config.toml
hidden_size = 384
experts_per_token = 2
balance_bias = false
router_logit_norm = 1.0
batch_tokens = 65536
max_seq_len = 1024
train_tokens = 368100000
max_steps = 5617
Below are experts of layer 7 (counted from 0) of a mixture-of-experts language model. Rows are named router (the router's row for the expert), gate (a neuron's input weights, with its number), up (a neuron's input weights, with its number), down (a neuron's output weights, with its number) and show model dimensions 0-47. Each number is 500 + 50 x the weight over its row's rms, rounded and kept within 0 to 999. Numbers have three digits each.
Before each expert's rows: "gets" lists some tokens that make up at least twice as much of what it gets as of all text; "comes before" lists some tokens at least twice as common just after its tokens as in all text. This comes from a sample of Wikipedia text that the model never trained on. Tokens count by the router's weight.

# expert 1
gets: "\n", " (", "==", " \"", "===", " ="
comes before: "\n", "|", "-", "==", "The", "==="
router:568545500436455450537444472482444511549477524501451487438449531477570467549458505559543477560523528536516579436445516541489507562480485476552526
gate0:445500583398520443517508476432511552504510459411457502459471541562559523485476556497465454462498579513576534473467440491483491419470418468552490
up0:462475593516403464455509510504451453449486509454582448528507506448570456567476462459556529453517559429533499489489394446437594497490561540465532
down0:527537517456528510532477446543460430516463515486451451425565539458496494450581539587467490424436562406499582519462556624568446580476487452513492
gate1:445409439487504469486539548502514480487396434536498559446473471501449526446523462474571469463513422535500549545401469580519517489576427423451454
up1:474469445501508528452548479507493516394537543525473430492457466506440517462522505493506468469495524463529426387467514556548517497457461606508558
down1:538499452442520509497552482428529503647519624486520500513542462465467517597479521474506505542525476504467451544511496482423586557392472586493462
gate2:494406584520482621499416554511532437546473543526493521559459486543526532434488514529519475528412475516459350451523539437595445455482456451509551
up2:558491466447529492521450481497428420422464473509500548524489547602452471492580479487531497569518585502434541532501359542410584509542497480529505
down2:492514542437532597472471479416543501486502445480435514544577532495523483552520467516589436513598608550440428539394504440409560528457507497510431
gate3:448469426426430503419464453531482517494497584491492490504489522574498497534431520523588501517440537463497491473472362467517461548419577393501492
up3:459598549553570516558486567497471436536511520455463460568414509498555574449553428490527523448461535516518424457450563493434440478579572531545476
down3:510411546552475501521502496495603549587461529487454501455492445479495505536507432480429416548443459521588565395558502527469442476471452522505546
gate4:510531406527598482522472491496472438533518536361514500556523514483455516523536440455507517555493508537571465532575430448535538556513480548592568
up4:506364395489616530524467539484494527475522488586592504540499463539504525461516451485488630558516487465556573494560457471440471441481468544456587
down4:581572505521575395565453540527535521546550546487475444507381366488524579558583496492540474521423494480607459445555555500557634462583385485402536
gate5:514488515461524541541450584482592474511496544523475498567602539567508479456499503559455454591584564581453484443482439468484496539472564491543511
up5:495458523572492474476489483550426484499474503532464511464562500478591424447469606455577546460507540420546439516534520596470472468524456610517452
down5:461462515507454559423453525508567509443481549523504458485545476521476571495417567474456452503521549494508521484503459594380395508527502523533434
gate6:559482583544390426510475571513484540563466547475437540518525523461561526513465527509466433483513501493512582452475470485549458515436503567469471
up6:439505643440548501545476538518553436438536485541450550528426449550460607526476473461543477509416513469524521531468552520444412525442480449536490
down6:504518554504497477472547456540394483542466448507505456519532430572499490542538576540498522452472488556498603444484460515578490532459438475534432
gate7:462472524419468450518545470489553485463487577554549466563518561583467489541496552540424530516550603500490491492535490501477451477576507544518427
up7:470430511536525503592580536435501458539528517459463543494516576501448503447496543596480553546635485481456510597533477483532405557448525464539469
down7:504517436547421458518535390451564424600513444466541487533408553539623564515503477582471458467542475573457568469551514390574548514523497559536527
gate8:513496470370439547524546543494570446519511498535443606544458495459483551514546566573466498449631474494457580491497512489542563477463461447451465
up8:504472523458498489434428510436526412520419503456519461558420583494427496488577493525561529500512438560486485509504520499481487471524491491527504
down8:476648481475429534510509519436377450491437459472523526438488464602567491562496436535510489480531456379505555504553463469497483442474466519480513
gate9:463593531456540493563483471520484468477482479527538607502425508513528515467540471538551520504568609460455524507512552590520500489496493544531508
up9:518547512475432443419563574516548468574542507492423538541560455490505523484540548436507522466525560574497468579534627391439596471568587511543497
down9:502476600461480464506503448518547607526565580453523526453474417485382454468421520522408487556486507491582439596506532509502499421470491483514600
gate10:478507455538517403561571490547506473531499504546497430470495477494540409403462516418500571519525477483544511546510471474478416531535519542447527
up10:523377418513537527530482496429555450463488565518543523434449510438550588571476475488448472469516504507546469531504550502478586435501454483458582
down10:534369428569505653476457529520534508446505561478527537386543504569381555453497467505520504545488477486571534488434486468534523470509426448494596
gate11:555487498403449508481535523509474516455541451539464524489426442475473483394396533522398550466502535509461502431510655530456543561449508471465459
up11:452442476388477496484463594515510398377454520484516467494453490489455598479472475465552529520512553489524452502604433494482503439467586564504468
down11:585507495443468562490516594618515571567525492430545536590465435542470544498370472401480462495490490531485431483557492482510485542410563561566475
gate12:497452582545448450497519468427583412571526483459469540617473468516563469497602417497543506508530475416543485476558504473448323533501491455528470
up12:496596579555494529398442512512504496511447382515467475474440545458449505509530466441459473492505492393430517542463495495479483438408518450464500
down12:390533570471574530493434480477411472515466539473504506527410488551498466551547453554499553438516485405460520452512505605467447554454558499546417
gate13:530505496510506518544567415500531580457481476489499443501506506496459492437436473555571555542517555437480530557532445496548432544494465544617453
up13:491506478529498484479472462425427501431473432601562458502488492583518527531452438501533512471502501477518459582475568458440451423562551472571426
down13:477500464534647480513504492472466510473427594521458543526491516482437506466556538482527504496468436616524550491493533612553459589596504560470486
gate14:492466542495460536501496498545418504488459565506474401538424516443486476441541633520471535510515482670490450445494430427532541531485478462454465
up14:438402548481503472494469532503490450637543419564505500496569497543520514469428471512464509616553487506442499483532485482479545461504509542505547
down14:468511472622464510549518531416455409535440507524531568462507467502588441433554573552487549541440497470526521458465443509524521543431570465515458
gate15:500495495441495378520537446555543414592447481444532498531509537565506406570545474565487563580499580486530528487461403511518544478505409492550593
up15:528399388580526533564501590415494417540636509472487579475571524499464493485493564489483502490479506446537512539477474505536482553474386505572454
down15:517478502606510547543536558572420563531486500448526491517593527418534534424541530460456505464525450538484542451518487561432474458547502520461562
gate16:599471472440475435541509464459534529596567428510518487503505519474476464473552528505451436527525451500509490441490542385459374520434520481536547
up16:423464487448492489453432476496524551470547437475488432485437453456461570586510458500498510525542515452499547598497558545468479642464570574546444
down16:509446536465539572495440481453518424510532458438494469568528468537514500446513464510474496379486485509518506431465552438506468477592506496511470
gate17:509425430500517501569448472420505569530462498561530446435516564464526539593460506520531396511454380463421554535489526539552565504507482415491543
up17:572452553517449523464499585540572449518432543454470464640503558472406476522455507470434465589513565486534545478453492583423468528510490544474576
down17:386509556474535562402509485408493473442494559531488429510469466460462446467483437488495492549493541445588455506417388511527474488529500504449484
gate18:544520465460558537491410517480530548533528521467512578580482487541499475456508540612497530438500534529500507485509528490467567513529525511497551
up18:458457435433465503590446451569616463488523494545468553414461445658526517563454583606454482475511520474541531454470505493476479562531483558509481
down18:424503457544450518506525513518548539524519476433512466503495537453419591471492527495558529604375515497529500524565495514446572474554524505347541
gate19:588474536571532425523509406503432448498440491480457605508494483609536483467506458548470559456529553533545471533539572527548552556517518500454548
up19:566491555491525487508552419584457510564427611488493520487525514552500483510511536567501456466402417518545414470458490538438480501592564475416412
down19:525508569510499561446468459505487509544461493408558469416482556556480481536475467512470428562460424455537548425413512538511522535526415425454527
gate20:481514532522419548539550538450473490485459498543553458489518403524513460552392552531389474535533497546557475575503446473406490417485576557501540
up20:441550453505375475558491514494463555533496450505600492474528569544532504475526555591418532442522528489529499436467518496540506393593503472487467
down20:506539496476551522579553549538450539494468450499505474559559574518422458534522479559505561500519531433470467594508545445456509529541469570450488
gate21:462566486480481449539541426563492507504524425537506614490463478402567584475466433520599459410488586530506529524474565427544499545424501497560535
up21:506564564502525510427495401477463537552469516507449477529473510514514516589497561446458573503475523383485498494498562530559534453480464489507542
down21:409520522528514490443601509492452535517542511510470392543488455500479453504477469495481457517454557510449551517616596504477396550619461584533483
gate22:474467502481551398521486551482465525516470475549530575552478486536563492475486519496526476565551550555583522491489457550536492579447500382469457
up22:551434511528509508498417446489507505417489565547474638522487494512413544569517464504567536533475514484426513478526507553555517455530485522442521
down22:537512542507486619499508473513512467519464447486530593387566492446565517532379476473492550473386500456567542497475539489450455483441556558488535
gate23:513434426543523470559447522454448464388457546492469518522499518494457507515427495463456531501517391476425501566537528487562442471536452554453473
up23:573540572495454557513475452519408473493465487470566457545417593438535464436527462450557468538397539542453494436511510624536562447589619495537483
down23:555476481551455491590545446564508535449540442529454474522544507460552406465512534535538477455504525532426434623413429440497494455491568555463401
gate24:489495476532449543511474470480544470499515542469544448469475499465559591466475502572586588581490487545527545542473478456555555452495519526537524
up24:483570420485502421495528534445524478456441525508503600544453532470512456449551520390469492485537529496424427480503581477509488502551552483521511
down24:491530542596488475561477552479530452527552500476493544414523480477547471439479531445503515423513546513505501450486489445354500520530486480502506
gate25:505460461429553477501446593537561505581537531510474592355530475483518443473564523518542518529536443510405449506577508487508483525520439554515514
up25:527472500538468459500547466474506427578512557513487497561459468529462475555593554472483506393492502565478568527560535519427432497573518504482498
down25:493466531443456453629529431487552503381455489515546506543586434486589529395505481541552442507529463435425456530591437567497546531572535537445558
gate26:610541459489419531501529500504479561526456596402581569431453445520524559532505425490536450487553461457469512529552468495496440518476586517516611
up26:485467468515459466481525468371494515513559463463472454581501548576418448505504402515594495500542409445491564486503528453482513526516498488514471
down26:584473453481469505518511517565502479565419435493391498486551483530488489485446352398474504512494549475556439502526517468452542471522583505546490
gate27:522460462621603438543513502458520497520580442387536520501471569454495425482559556468575394544515499449467612496410450538624507501515508423540554
up27:482415523470442556398495504437477486523534575514499475577396492474556491517460554459529552466442476609531357489583600480519502509505497495518450
down27:446486503453436544558526509485540481459443477575548535584431464495507512486560509509433503495602499425436516506503513481558502465533446557474531

# expert 14
gets: ")", "\"", " it", " he", " It", " album"
comes before: " of", " was", ",", ".", " is", " in"
router:454462475502557556516506551479507562498563549510498469501444578486594486521531505491606483549528578544437557506461432641534396528478552563493542
gate0:344514528495532481488566555385465559508437471487543521528484513506467500531482516491461475473478536533460449451516496471554518428533568490501438
up0:538504554416493523520423513521544407470458602536568539584480480474478475446475436453490553456500486507481447526479460528475478532405437469574452
down0:534507471476550462518485484435458522558417523621525408445462463489479499511430529543536394545465558517603509441462506440453434460491584502551510
gate1:497501526499499628504485574606528452588524482553557490534467542512451562472552515555557485470496448487547574444546487534501500536451483519453508
up1:502426612409461475456467494512471558510460454403540470406451489483622514503515408600452492453520344533593493458558550574394500466553453537483431
down1:486594457474486553465512443519508433443514477516394544506457544562493417473429521568457523432503548487601432467501509518460517392503496491434492
gate2:395446576516462457480474512539533541501480450489466477496474535468540469466430526449446482518486560563459578507507458538431505573501512496548489
up2:497563505453440430514470391488482513555483604547558527513469560493469494561520450563467518462564478553566453508503522565530484466477480524511444
down2:458491616472516429500585512563538538459574492475459514409464538489495488536477480456518457484398534444504496540449565561528447573476526487472540
gate3:522415374534543481455399492562501507522442455514472496519531497447474542558554544574471549458557503598498531513471530426410458568499536530460559
up3:516432488523515424463472510461489520553549459598454553487443500470488562415481400529537443446511454499548473501562494518431520520505562432481467
down3:474488501528462569487512475542526490522454455586500460445469512527455572530597589427446512461495540457643552478514515413506457538518475517579475
gate4:442483540474584493509560527527486480479542432495527468474434389508545561555537531492498487403476483569503441469610435470435522495622454583523458
up4:511552433523501540615500524549493504566436520498482529519566346487417523473437482552362449485547501504542515499426478528538514494565496487432537
down4:469495494499500518470413545603473518505643480485501474485504494443566493508401460427485494574512454460541439458493475489509576494509525543523486
gate5:451542452430499512424547458503464465575487545483413537552474532501476439527546490522546460589503565364579560489388431515543464486419547475518456
up5:556460454520498496526506490561470518445571514435444489466501497525446532496477418516436449473561552529500469435529538542484448485497501461477545
down5:568530505605482561588541509526494514431489487486548584530585530475397583517482543499456475411559522578587445604494425451579482443481559576544511
gate6:599506460575615457456477458553497570495488422516517471460441533490473468485585482498501505510496561493494623516449413476457520476479562531495400
up6:381510401443640441537495483519545408526451469496405514552536479509465459513509466578467574480554507469500474489518574567552511439500516504486529
down6:432525488418505540512503521469465507541531608558549529595542533501580513531501457549462544436365572535521522530430514437546515534501607477649466
gate7:449552542444510486541523533526459413578516426460563417483548608453501479538574402533504553526505463398454433405445438473431589461409472425410452
up7:530548450595529483573533498562466518523470514548516505513568477499545491561473492551449554489503493501519525487526459437469472458546518474406460
down7:528476498450483507603398499513523488455543480431495490543531551418587457456584486495446504489567423483471505556492491372496469491528534561446459
gate8:511505599539551597519415503460492527455530575420483555461556474509461502427498467486455521481452551529581547536469472559585489577455511527459500
up8:554474562503456407551503409560453528475503460465484527495475435547503539416513446452493526561413554618440510517562443508552526481510519531421456
down8:553485524379525511516529491484506523483490477499485527449506499575495554499479559567491510473502547515502405518501418542490494547545488483474456
gate9:505506583448493576528473501559421538494478516499510555528526474481502546476481544638485446521520496538438547572555476515491326516439525558548472
up9:492543435439626531501577411465478446466551505433590504509473470549489514473502540464554556560449506562506528439591579456340487545466442538612472
down9:461540487506585505465545540465469455504584445503564508533410509494475479560480519505547437488487555428406470540522469482531448475547447574509453
gate10:557506482548509566459510518517555464488484590496522388453387523543519479497582427504508561374552499423472496484443461441505474430461481570429423
up10:530462556578478522497529605606509569555609385527460542488435473492501567480580469517570541409540519484462558559486578559443466425384513442515458
down10:443598491577449483497520626428506540508503619460493561596515512462530421431498524497515502531475517527509501474523544534574496444535516428515545
gate11:517504520475538507580505565428504472452548492433459418556527540466525500456446450456518453464548569608479447512493589513498527504516536480351493
up11:516598473489483568509537510524474560492365453442547514519492475466516509482462467447516455439492507490565433481358484437437533605534470506469580
down11:501551471434373530370469560510532502572442530454414422484424609486564493530547504461478478403507476496558527488515491544561478537459489529448495
gate12:482479466569470495457513423562466457497482607368538530511470570562468513443488484470577406501416522487470429488521502489549500513438546491439498
up12:473492533494519437537524553475470513492559458503449485457508491459429551545590559468548419507449443495429527543445545407489483471511556522428576
down12:530508463460493488438556454421486502594526499532516556434501452564553500480514536395477470527420488520526560416476515483450582486512485482474480
gate13:559493477471509511402484558385399487511590498504477404529426599456518469475545502480410497594504476425506429456456460471546480430472458503449488
up13:538484471510512549586392485478554584482527491515508457500497478566463568578522483433588497475486497441440474506556544481442470457453491537634447
down13:505533512482467520468474444611445453519510520401462481499582543543548442473560478405424489512472453474455507498511494423544496512367475479570484
gate14:400543517540547506532457551520423510458500456551584422520532446514544478544554475488496540567580526441513549499590443455519462564560506543478527
up14:441558512571459537499588468491531436550501545467497474537538461550523567477511482463504538429415489558475496458542538517476534446498480413433540
down14:609388476467528572497653456461500506495566436517561418434550446473555400482500555491540582536546444388498473449484440535509414464460512542494570
gate15:471480577489427568569571565441506460466412475471504502460500588542509391453505443403558505481508485484488570419516443437542444452576493498426542
up15:446475411406429485486438456630423431442431503386462459441391470544559527524477606500491623548485551526511502546493494469591535464444468498507418
down15:532509526520528470459607408477488500457528410530528565477424470420549572529520607458479474525538482447512456425537494424511561450428480580500473
gate16:415448473531555400508525387505583503476514523574520587571470550487486401543552519564576536488429519514437435487356424606464553442481485434532601
up16:439520528458524491485494419545577525531577469552599477561509544409606493437498521420541511421493513504433459626426516464476473480568462516513474
down16:398452582510441530543413366498482549455585521506502395561466453508532562532550549514498571504499483488570482523471436508431462463521479545417570
gate17:577508532513527437563560491564516496444579454446489439522486480426493452575538505468496446515514568570505530537540482461419491444541601478519512
up17:417520471460413458611486455427546574506460444549502504382569449388499471511418550537503437507472428504470469544510567523520514495572497473540474
down17:396503479527455491540526462548594487419516503507549503481538435463533507545492528497512507462425447491474481459524507575443497440524428508500494
gate18:505477559542542427448608425574438464521515419523481506579535529509617522496471505498599579483422459511601478474434435524446498564479417458476436
up18:416582478437499545463513481511398551405556462484533461392442458409522448487539461456589549580519466524517475524518561435542484506493528482460621
down18:578490423509502596532485513524462465454408561552444466464514399469416491471584514576446481443492513515517513526526547490532466473533542520562444
gate19:446617425449541478576476396599475394541528503518530555435507507557490425493496599563474401455423578414525497562457499477512332495483481485483566
up19:549599575563501524559577518503451428523474499486657502506428553521567512475547578524491480463455586460445550509433417550553454551481410539516501
down19:544548545526418528467495538617550541504505471557423496493471486534425473502464597431536448550455527469568494532480621397502507417443515501458518
gate20:511424501522472485543499526535494476470571494519562458539548477370466514543489425423534558436513438558581611544438577473465459433507472517536462
up20:479499484474515570460471375510504489572432453390450505598496548538527486522476552545423449485485456485543436508533426409504523485496485471609500
down20:511452475476550526610457445546485383479436421504429392542495533463527518516352547490424535526476534450556498466516500512534491516492547479543582
gate21:609541476465543482544415473545508568435515507547597534504459481463499539452443527455405497498497469518487422537457484442463502557500483436488482
up21:428557411559454460490465521342433454466488497425459503562573539505362484467528454434479435559429467524562487520589476522525563427501499370508596
down21:512576489361414514410465414497446414486570444439526519532502588528505606490435604447499627452469421569462609534552525531531594515470440550450511
gate22:450493564496541473482522488421504515445539510524592356453482472510489463600464450494548582571489460508499512463545583474517451483468516518553431
up22:516468478428533436531526480451425471480542505493497460564493474535485389467491549454567479447536570527436482532536556478509547551556449619516419
down22:556585420489420546434541565565505591508594454532531444559478505465515517511459491556563478558532501485491496478448537538494532532446537439471432
gate23:469509443486574549585509522453561533542503557572413467512555529490504461436427475448539567502429547559469442478425462480558577555488527392560499
up23:571477453609524461516613570515467590361544456468459524495446584580477449439641448534440531510533499476451481597442535579468623514498601486577497
down23:523527571493511504539541519425542432512446542537543486471479430466494443528449433500526558598444528462523533484498483542393522451516576396533521
gate24:492519603533476433561537589419452435535481516506459542542461535489530540441546529433593440510419539523495440442471457546476479515446536495468489
up24:581533436529529539449466615368536619472551463431444549625507568513614544508433526427476499558396587446481503510471391489538541557489563457419460
down24:518521423519546477464519481498501467508520422499525428503527584537487482384595482482529497424489517465382530575438503476401577533492542494462548
gate25:447497461514476425449571467425412499399589492451547538488541461429551473545483468570495549521421488471500577457447415556501516509446523459451475
up25:482472421528460486555462499502467503455473528441488483529479489546495545548529524475507480567429466515524430445445533442557477444473559541505563
down25:540530547528468501457497518576446550528433484498600439574530471561563532521490464502489407470474408455555426531529463480524487454476558417494508
gate26:447569424508448438512529509465435492448481417526560616581545575464523510544399584533450500551452453535541550467508480605487478484523451524435484
up26:472537489576478454516497531555566486471479480544517491563482475501514569483440573582473581490492458469445597524579493525422577506461584590426535
down26:485466544524524502377502536420544510580455535455429500431502474457523532533549422454539574495526543562490432585487515421456509480545505369516399
gate27:559445488483540545472539525500508463520530404495507491507568414482508515508525455610431501457541549477473503501457519510512436472490475399563551
up27:577494500586459479456555522451481444547483516500526517475416620536485544507526504562515436527587506417560491409562471494481435465472499495476480
down27:476445492543566450435579552465536435561545471479457533498595545510560551536532487476438511496466466472506499510594507438526583488470497521473498

# expert 13
gets: ",", " and", " to", " of", " by", " with"
comes before: " the", " a", " he", " his", " it", " that"
router:455498480417457465432513415518527514404506353499508533543498484490494496489540474423460530475519533504502496532448475563489437521492503505374519
gate0:442449500515536415612448503542543454416522496571578489458470533569556447577583546466571517493471436653526503472520487457579443444519497473469546
up0:487521429512490522436472587529503576446463441479515504479453484469515490548520529496465475519440540488536454475530515492353517521431568548489526
down0:553561534558526579544485477483522474526526564459438406423518475499497522449512344504549568562475560456548518512493538511504480520588454415566496
gate1:546565489435435439525528461338511538566406419479586451554434587457607636508503519469470492478490430497482509441528520474526433519475473573508529
up1:417487445563492531504607466489447561541457532433501506527430503549474494465429491487468477404521493437652467543459456518565666515481500396425548
down1:481542512554530593461459575427484459537525542459415493607532485534616398511417471529563505480613502454561443528486554470561436545465581610458555
gate2:522465553449423420463536487568596469492558444454463526451429458488440491539476477448494613437398531567531417536511399461521490518551551555464364
up2:630567575440531472491502536617493469442559466454513541516506447443322412589508475516458534516531413505541512581527508512584480457443435483556570
down2:532491531562455552557481442558491496533480459446542418506535467485538532507440571556462428417519438472493454471559521604476561476548507401467470
gate3:487506523460538358541463575547510469469507483464471506504572558540488493485445567499484539447574493485448543554451495505554435496494476489509530
up3:476507527469506577495483508481541556538582501552504372439534429539533469573538499418433468370518501449424543538531532509538543470490552574437468
down3:524420512524487464529457431533490500531559448508577522497488519553524512520518465551507575437453449482519448479509487522450457501561545476432472
gate4:482533526413558472493575436489525420506425546547482616571426396459466553468506542423482484469523524531484523540442469422424468328485492519442547
up4:521540537609516516434446494560488532559547529420476450555486561482537550565459569530500504537434569585553490505448426505513440524463469477510470
down4:492437472495470482493531458530537646475462419529488500477489668460484403595563466577544531621411486502491465510470507452566477531443424446432485
gate5:487518539581529506546503589539559383494624392553564570578482518457427490467453585391472561542426520540528515525506476477491528468494589575597593
up5:506469462507483483468546560444556450530554490552480457540459507476457459531432551386498581498412453593465454470539502418528425631417535500509546
down5:409489463581515501499450549539471453470436516539561557534443526530466543589373462519482646534485441497473473612476495452508467502507537541570538
gate6:487559531538538481537519473446516594389473404485483538547506470548497521451501589459446639444522454463510509470409508450425545463468526508452477
up6:459417486547474511595457533507468483482497431511517515393566537592537452481471500504493507557494383494393475531390425562503420501514541506477549
down6:540537463548582474538533475390513508486601455446514452455532433582529509496449516568493477498529521480451459445427500503519485504476483474532448
gate7:483478525479588475529425446652439523526497503505430548488463491556431490426539471480557543386472541484417439518462570460452425465469555570540481
up7:489509542418532536540516499524502545423542452565479483518441534453556443402508543512529485459432507528501453453615556465482502498496633414522521
down7:536397453465478448478487474536476523548551519499532497507494541557538509438517493518529605531411449561481514477507464479470502484569393507480444
gate8:572472462420443520495547532471567469443570439422433522545595531417460527525470532497617513487423510401473557527527464479567490480463520576521423
up8:568391477548470550458477475576559463518468492586564466531497521511590546519465507447466483495472547395463450503417508440493510540488525540593580
down8:437530507441576536559455531507533445490458505484469551478490458576518522449586485520480423529517551497481451482493537492491482513517446565549474
gate9:503478484438533503565541511524537498499482479482529529536515508585522427490529581460587553520445485495468487481536503435671530537535543559483463
up9:449578433516532504539490437503475504445534541559490533518505501476493551526510599441511477490494422533499462428565414451556520568536467555537526
down9:480580537502535484467547558573370474509449475530489583512421501526457483475636542434579528455531428536563484587572488567372484522419578586471536
gate10:466467507567440370441506436444504502502548475455561515580527612545563547365499589465525502437419501509471473493474485459467446581487466538502488
up10:518517431478539447532533454504551416441545534475538547444537424451598565403472544444479496574626536414527421495590503465546583530522489524504451
down10:560497510479550545499526511593421529523545592519448550478549514433536477441527520533461470516412560466489466482448545456423455468557475550533496
gate11:514450481466551473485403518486532472382579561453488525474504432501443564476473501551559540514528555589448631485444551528526400429497489550482473
up11:516579565474524507481482587440384499558458524559417457543526640487494560543569516484410411441445515462443479539501503456505503488494525494516464
down11:457428504455629506464517532507513513558410512544518449523492530470463509537576514496457390592587469454543426517522509500516505476496504503475552
gate12:454490555524620425502561481505490411452450500511467600561479386479531508511506527498502526617464534599495469415484462470484529461462475487578502
up12:562486520460444453433501512472476381577512469438552472485456467548499431522403472503553593560496441595524480571470478531596494462442589413554467
down12:405443553544516572514597551505465536505525537494457481491459443534577483474582556452524510518493407489536492423440570530493498547483591444541547
gate13:524437526494453498486455419512556495501519547511468540467532570472421526573526488594578562462514493484502485507563537530522454482515497564595509
up13:571454498509482517498495470527604520501509542447529545517540450553493538477420568515536483521428511495457499523545487517487544400483481481568471
down13:519472501513531544460464539510492565451508551553481524446572496534462534478596505510589513489530492444479492551564549460473479517491659488520445
gate14:449514608525465559465388480549531556439537421524545593547455443580546555528594489486411464466567457440483483542482572530484457496487521636511586
up14:583527464512450501488531549498530535451525466510448419457544483407473442415587405467487532504410450476490508522406446459497452558463433518496508
down14:456582539485638485470495442531556445463535504476509441492429430490465473540481406577501533516504517592557485603492492563427498450457449511506503
gate15:517467409514597473560517548505498458512401500334588510526457512475389476490552500513439523511470511647472390527394414496437474571531533458432477
up15:385442533479424435545536455513505568462468467526511541490518522495443530480421537500475459522573455509519493501492479447482499532514536451588622
down15:529454538498509556406583503470516524422493561533590467501503503363528453526471492464588486448544493478566478467449497532488466519546522558515459
gate16:486532500582467582549522542511395537459434430472550521576497489461453460440521539552495538425431405544462469561483542546425522547506500526446469
up16:513453483550496485511540477408557501540479483468537502492529474542553475524522525551520531591420589426399512528441474518479420562579530514571421
down16:506429575490448524599574503427476562494408515474461457643476515532480378422613601508482452481558555527595583552559428471421461523472561561552486
gate17:552446570520506406465480445446569532574494418482446423459513519530490514392591493487382602529519486504507522463565493546521463415494608571455448
up17:416535501444588520558519451463543392573601437482448478483517550515504485551495403500476544510498525484575520505668471586570519503467582574553453
down17:429500471500460564550494458547521491519548517450501514620525579501547468456470376366468355597563514417507496510547559529501547576466560471506461
gate18:479579374472512470462491586395499439485466489505475486545470452467424528461539457366492429522526503592438560439490526436363486543473470513575550
up18:445509469478512532590442591469497394550552425437562507534469548482516444424445440458487541498601495530545510456489462429542521550483468481512502
down18:534407533512566531608546598490470487503516509500452542415463398457388532423460415459532581475432489484468407595436529453311505515526543403533496
gate19:499424566518488506429468627582487492481468496580482482576432475465552437518495458464501553571545477518448447526438511518566491538503538533499514
up19:469429566468489595519541438462525527471489521471495522413484485474535557392547473438518534519462550576452520527540551455613554516516537432474505
down19:432479421530523454549459467544480500503407540484561569479458444519514516402470457496550516542461476587386463486547516455498469517559580492479481
gate20:455458538477562451533537472538511487521496439572558483522464588471493452475521549449488431465468610437517510447460472431436488494537542561503518
up20:435578472569486481519407516518503470480444561538492425483507520450552454571532429517496350482475452485482539530490521532549506438531477398463457
down20:462483436454513554481471499463528549498535526531465439500514472505499453608572459495485527414488441473430519505499471469549483543534435394453428
gate21:464475432403515477475529531524498442387440434450523524583398500440557580465529436528442532552453531503307458503530504441477533439461435483381544
up21:446481460498489544559434580513537503536601441478453465498461529503470504484513543469596529497510503546512602408610532465524541560516499493614416
down21:436559455566528398522419538410582480561582451456494360540517572426452473375528504532558547458468461488498584580491480502459519561428501422442459
gate22:537563542414514505460517544411546464472511420523479510451468516538511513524515540515523472507536527508519538568420582466508404446546514489580540
up22:360496516482440448526501539493500440559425459493474488399459518440524541483466484586512457542568505519503360560526507574504505512409409522550491
down22:490493470527465571536372480418432510512530365510523378400473504609478525488563556485466421501559430545472480495482476628485496518547501426539523
gate23:422563535546487552493496429490508487512475558475450540543482531547495441490502513413485522578574507576558566454516486489461441473408461604478452
up23:501473550426429583472470582482491446430468499580557510442477459493488612415454470607535496397489542498531533516444522516508623420592509486478539
down23:539449535436442413404469508488574405515516459527421460453486436507570499443486526500550545427512455466467510459539463551593592476502532446513519
gate24:532485524463460506555545412496501467532483518529506506381496498523534524400575388434469479496430524586431439494475478618488500589572461556494547
up24:543633577459534477472513477518540578525502386482450436595488523484548442477476551510494409493521519504547502479584604620456534447366511416431489
down24:557514507511513470491565566533528515532440454491522444570592589509480559592508488523491520533513454500493500583463523472579558433468538459407472
gate25:548493491502511574505465450437461496504419538538452550588457442481447434467410589494501559567420592554541460525560507527482449425479456435542442
up25:448488499460554365447461505475522481379482478507533489590526558413493379522539540513484463490514488556474507488505478556525524582524499543496450
down25:478458480511426556427452510543521502474496484426424544543495488534455563503495531504480533474514498582475579431485490324511504479486514398480456
gate26:518605419483550512470445554461514434426554483525488498515519518533426550520489447485446553557425496516562542483514453449426559532532507484548557
up26:491513468487458553476404445514504507474445499471528468525564569520438502482543516508546531530478488403552556524444511500546472560445520473536515
down26:466486442516404538544525451565429499532488497519532472541483455524434462442509546498541492547463549454486516474487536535453419539445507516447475
gate27:471476505491489523511486386536473491486588479465486541497530514519525467455426479408495434454571623517425587468558509472501518532404566496498470
up27:479463441541444427508488432516492553492434433597501492486570565437441441551517571450491498586490559551478467410449499541506451507483527472575542
down27:512515460471498507535468451507405492534549498491448508483465500580401499515483555594437522500535535592556503421534547512483507453434513519500573